From a checkpoint of a small mixture-of-experts model trained on Wikipedia.
Size: 11 layers, vocabulary 8192.
Experts: 64 clamped SwiGLU neurons an expert, a sigmoid router, a shared expert of 64 neurons.
Training: a variant of Muon for the experts, 8237 steps.
Below are experts of layer 6 (counted from 0) of a mixture-of-experts language model. Rows are named gate (a neuron's input weights, with its number), up (a neuron's input weights, with its number) and show model dimensions 112-167. Each number is 500 + 50 x the weight over its row's rms, rounded and kept within 0 to 999. Numbers have three digits each.
Before each expert's rows: "gets" lists some tokens that make up at least twice as much of what it gets as of all text; "comes after" lists some tokens at least twice as common just before its tokens as in all text. This comes from a sample of Wikipedia text that the model never trained on. Tokens count by the router's weight.

# expert 5
gets: "-", " |", " a", "0", "|", " two"
comes after: "\n", " with", ".", "%", " had", " of"
gate0:512539518437567461402456501469530503510489606438628541420466528503439541499485402468520514467625513487530490543451535465558524429490619479484454487411435493537398448504
up0:456441518495575448467449535486480532387493487536529537503474534552606475502534558497523424452560527452485448482579522504580518503595427494559456539518507479484510436513
gate1:459489470451469498533537431503526578441493518545478549490528511451501571534431384481468489491493488480631593476496544536515545526475497482535431555435531598518553478523
up1:469491574491503515504543433421496508601483641489554482498480516489553539450548452515512421409556430525451458527570551488534529587508592490568533514584536586634582507500
gate2:457372549413496562482487520502502470566514535477487454546522471407515476518533430562460493516500590532493595550478481503539501425450526455485522490487542514448475452489
up2:481465545523448454447425463479467395560529500560479560554496543446481547552495532472545544511474492471482448510523581492418524560528469419486506460526495584510550493475
gate3:430452551506559536470599577503486482514447530497502585537525532528509620506530567443454458475540555393405568529521594487545488505487522504512584530550520495411571510419
up3:445524504487534524390551531530430530506543451391483498385446403508443566500517453536489451525538458580474569450467534457476485479528528423499413501539457479441461501429
gate4:515425490516499416564475501527435463627478484521441439466536482496463580463463493489538460536497499550487491480554533512474535501458474349545490488500590447519426500429
up4:479542480441461496583513523556459437423479397497519537471417450485461473527557472416423595599475342471433463515469392476640428514573453607479474516512459455514575507487

# expert 178
gets: "2", "1", "3", "4", "5", "0"
comes after: "–", " ", "1", "2", "-", "0"
gate0:618616507561485483466519408477367522437466496572509517417514415499558503493529489410548485518423510544576497513458538542514530428474480430539479488425557422479495538409
up0:495518452379543502534530467508410558476507575518459456499494519488500425477482542545519527444516510524594406514496382517505521451553389489530471414564474520559510358505
gate1:465466531514433541459529566516523509498598472546476493500529446453576570494479530497468456423542505484473444466520543405591398466495560515515564506523449398485471481435
up1:485477432544436403527496513396614449463507520533527589487559547545484542513655470443484428496431495494537459505578519505477575566407443554420520504556417467602479510508
gate2:515471604575495570461592468438466447531493421525503501491611570513527464516480483406491583541550523394395418503524510401445431422483493478468526493591475522519567501464
up2:475501459481468537456511375451472536544552461510454543614485408550460554503451622492463499471476490433495484440450449517571465483408501563505458606522455479432473554534
gate3:581605499522514529561516433512569558414435509549492454496478487524543553439517521455492431383502495453475506497497508528457502539432513583594446505474562563543466489507
up3:494497515536551467389440459519488498396438485560453481515499438567506515415485521501542447550474536454408546513550521556559555431506533455438544509441393479479516459397
gate4:530444573502448527542552570470378561491517453400505508513525407436547491419499489443491452444538500531477505603424470526464513540485540526536428390540448439447500528427
up4:436454480507480440364510504456517525465474460561549554412499502462547558528467489502555585482431489561535552498563519537433447381496421478456442562534418525544514464432

# expert 143
gets: "-", "\n", ")", "°", " •", "″"
comes after: "\n", ")", "0", "^{", "°", "6"
gate0:509592546486450480420523517414394497512453502438448460535497448517459577504573384455526460455484564523627569466469476525507534535410516449565445503468493532472571494502
up0:390469510534475432412410566510478505536507482505517528516503458578586507475487580568489396482461529570493470520474417430533476330489528548395503514472514527595490471490
gate1:567398527524557462544452419544588488477588542488471504481544496546410513550438421576512543570476550526405533563451471536419450578504504512446506578488549451527547591465
up1:523465544523526506479543474519477474525499521604531561455439407396500486503510498491509536568468490467550566484392597492527496528557513385492535560571447514511431594485
gate2:592483551546493542501515540478484505541504628490480550518601548482399445484404525513484497529553521457465493441495413535498583447526405489425513490466481382483581554426
up2:540542497496502481410513547441475475441534476520478513493525533478556489494474557517503561454523555524491424500467588560380468435471512469521486427540516450526582589546
gate3:650556450459475479459488520515479581449546488537555421520575569515504482490520477424415445484536459514541436487439406516503509579406482527516519503457454569597566563470
up3:542571539411430430484474457485552589507508506441526540520553483574528464472396513518533466404467468450444456530416490461457507441619499511443476583508496512517526530508
gate4:543493456540584487450619503473534486593487450490438507444498483541498538538529429520432450498535525499482570534523392431555452521487440427497417478464381402494449505486
up4:591448545516561418557448464485521512463573513529456532586466424426386459516527449445499496453507491537523508636546587547416524574476549567500586520460493534547520501481

# expert 60
gets: " ", "ven", "con", "curr", "ci", "cre"
comes after: " |", " re", ",", " Re", " a", " and"
gate0:437504449514448453470506480583454343559453582474512425492459485461503468367533529514544524562456467549556504507444548447510402505509426449465609572555476508548465450502
up0:546443541554515476432490497505452426502563550532483520454484502530459526496498436464502494475605532508572593488502530525480519566536517489512478579532519493470531489593
gate1:433499470541408523513563538405504520476443518486425512558445444493560397591544576541484547450518418438551461459504582583448524463467592498449458469597517546622518515546
up1:531503459510481564446503468446487590483553503399509514605555477493486534466470493495543588458507596501515441510525526409520551481433463476511492455477531491498475462488
gate2:528524555443513525442434474520561476492483421476486515439570412537544513486394494554522468485533498431551500461518491496422504564528498440502508504467457606521467461500
up2:509570468473525527332465544448489489493457556485493569503533497552469488459518474570534450548517426610499436500501471532519457569522517473451561574451547596525450531441
gate3:523537482483511480502496563496434479432480479453505601470552555448440520482509385408497477472507486483554467511521615616448500489491584596537464563458446447392492536482
up3:582496429579578485490535477460569524514531499504489390391492450514483497556484460574525500552475521493516577532462459429473528564510533428540451490509497501578501567579
gate4:455450503494499509569477514412523474475463493525452515431503454558497437451532484525553495478542499552529508512544555474390529454550536524558504399589494461470548513480
up4:513454524465480437435478545531581473506422528530541460480481511496505482456477516471411577521554538542457487523517473559490564460455524543446577381464569480627514507622

# expert 40
gets: "-", "|", " •", "ur", " Fort", " Saint"
comes after: "\n", " non", " Mac", " co", " self", " In"
gate0:470551467461515489578520452444483505494419563550460573524560472522543490540475553506413553489541539502433533486537457421513522480517547469458577491531511529528579501536
up0:481549493518595438443490487523510511545501571472464475503537431563440439523428499529471524523505471488480516452509462502433470453437528517510420424497505450469524552532
gate1:509481534560511585462589460464489481480545535528408462482434445649456521476475487436410482580519539547595555523511500552539565403489562621509508450543469563532575545501
up1:467368512537430477440500413445567547534572494480421522572548495518495514555516544402495503480506483532473495517487406426612642407544515518492462497452522422496446462468
gate2:595606466526552496568486511509493562442453494540529505352509429481449425525538537533427421365496545524453454514384489477530449431537565488396530490421518493467473536481
up2:500492478528460474485455533543439521501549423563543507492536547454479609566450479555492465455458577502536479503567540469544558489488516586633544465435539531492465478510
gate3:449582531526489505466490581536483512435433570459537562545562541479509425502504509474513486538501587549487508571423456501611538408442554494431439644401511455497466534508
up3:528525553501484549516550540474506521489474512505526428469494443501529489432467518468499512531480434471522499489476493541509550531545506436439482496542476549450510463486
gate4:515540497503617525513484506468509468467506517460453588504522533609540471406520432516472493558529449509503518489494577563452455419453489527592350524481476518450485479497
up4:607426492497515489536505549445488529582510457513547524439520552430487519436585465565495499518450484479579436430535532574454556459435450467468552434465484538476524499453

# expert 38
gets: " a", " an", " re", " in", "re", " A"
comes after: " was", " is", " as", " to", " be", " with"
gate0:495438493456476472462486539479386567551514497441480545522472547537362549488471560556512570504460412528414553493477478411523547485536467500498586470509631561483539542511
up0:575588325524452490504366496447509399500503532568526471573514492498487487427556412497562591552442485399485487461452465556489495394507494531499534490509578406459436478454
gate1:482479492453501420424448559548574514455529514506485487568466449459495553431517491592487474410568435483561445477531471476384498444510484521490454508498538527577588561420
up1:534552541501438489518488481438566534613483472469557497553454503426589500418542497506437620463609415588554454444513534579567482468523579494448568506529491558438497465459
gate2:455480480496445542436406513544574436578554485557477507525493576407552545464512515454514527397511488532494577418540453558608432564518545459502518530408567632572517545410
up2:577502532439427454461464543455428471561551467482387517462538489457423497553512572508562553551457505419466594555488482470563437527455447511519548406471417520548422462380
gate3:319545483434565494450485529532504431468448496463556481516509440436546505516455538563455626561468397525514569435523583484465462481391511506568553474550411608468473490499
up3:601474540523435616434474546487529533527556456507486559534494511493578486492532533491536502544493534478504490460551478560480501461508407492498488525560499552500578517387
gate4:449456513568471485544494510527527448562452382452616566500573566492557471458470551487530537466531526539482485430459489529486508509525479459557555433496520461480521527506
up4:477468516507420538412530435497487530549462580601507491429584534540467571459458545476484477464545544462528505498420432385537632501537492465375468532427469419435533535490

# expert 117
gets: " ", " \"", "ac", " pro", " de", " con"
comes after: " the", " a", " and", " of", " The", " an"
gate0:444391489490486556488527554469566501532473597478544507450532504442555549502486446456436510468480529453488479536502540458504545434592524457435462522380525477518501471532
up0:511534526471425468480502475477422430476496458565568527563422535505523412492413497562451466429488442520569554559536481515549542524474432547523414502548518395516531529497
gate1:561474483513527554496410484547486532541457484375501522603435426437531458464475529489532485491529498512490570532420454513490580500510485534425462512486440556514505477469
up1:493516503486512490352469504459583512505469528552552495609611531454532473503566506436527431389531470500600447570431521463516471533525566500445525559495537489638431520496
gate2:486558549455528608551499423509477502368513472560522468517451475516516436544458542556367487534475469544579545547582371454419455538457500593555399498484616430455566433549
up2:581581456512544579554406428539439493491419502463536427500581514660511536455546574490525455557464399477547418505497487517562527445445472500420563603425531442529463557475
gate3:536487517494537521505445450599479578438489485479504513449583432536468547424494526452497459514518519544451469447528549465460488524481566521503510441509495552440431479496
up3:471520475476392496498464484554552493506473553507431411546405531491545559560520517475481485643562478536552457530514485513459450526407638492485554479448521491567435463463
gate4:526548538498517401397436429556510554495472612531507554543465590533494525553462424437416470511493514424498588424531500408541531512428466506405486520605459526455550514565
up4:537531521452468473539549522513581539497501583530457457556467426476449530481496462506459477640507553427512424571414502511632417467480503433526492533573419449476486489445

# expert 17
gets: "2", "1", "3", "4", "5", "6"
comes after: " ", "9", ".", "–", "0", "°"
gate0:363462517572568526497437488445518688422521594556525507461381454489504472482501487498416473459472481474414399399465568538488402426579502496543551439498525551523491522427
up0:456479458449521601455449453453581527474501551590462426519485645546523519556502477490521485505443485509475546568497475456453480369467481629402450524550564471533589520593
gate1:493429467465509494493562581417440523480548418576526537459451433478485507458494445432496581437565438494515531518484489491512496528487588523539576468505511572487554527573
up1:430444541498536508593521486430479469495505487458506487493410501582367616499490501499492547560577454512475506537454440575557471461535539512408424519456480411517561483485
gate2:484448429544602537486431562524387470486567491476531557456448462547475474426504437483523499474469448422426394430474524492479519461544404564570582541565579492432541494436
up2:403543506570539559528411432503555512435463517533516492491515501440449483470499586522498529480530434507461539490450459542499464474531491410375600516575477439470529476591
gate3:435547404551488482454523547452624489615464487474558497432548441492579586562486495456485456438635538463507469496471424448511563429597460500507466511444497476446522510530
up3:388496603566475459458516421554468487561458504518493564457486513503495507441624468474456445598500612430506525469437555455418514366485513471492480560491562433489487519494
gate4:526512530461463466450375379525479478473496526497483495646437517469487589535512541446574544553442495519535487506490454562552442481521403475482492497454524413519524449492
up4:457587563569423439530579518469483417499528510514493534409470585511529466527539494610492522516450469412465492444493446492478427524451491423483556537396577469492494535486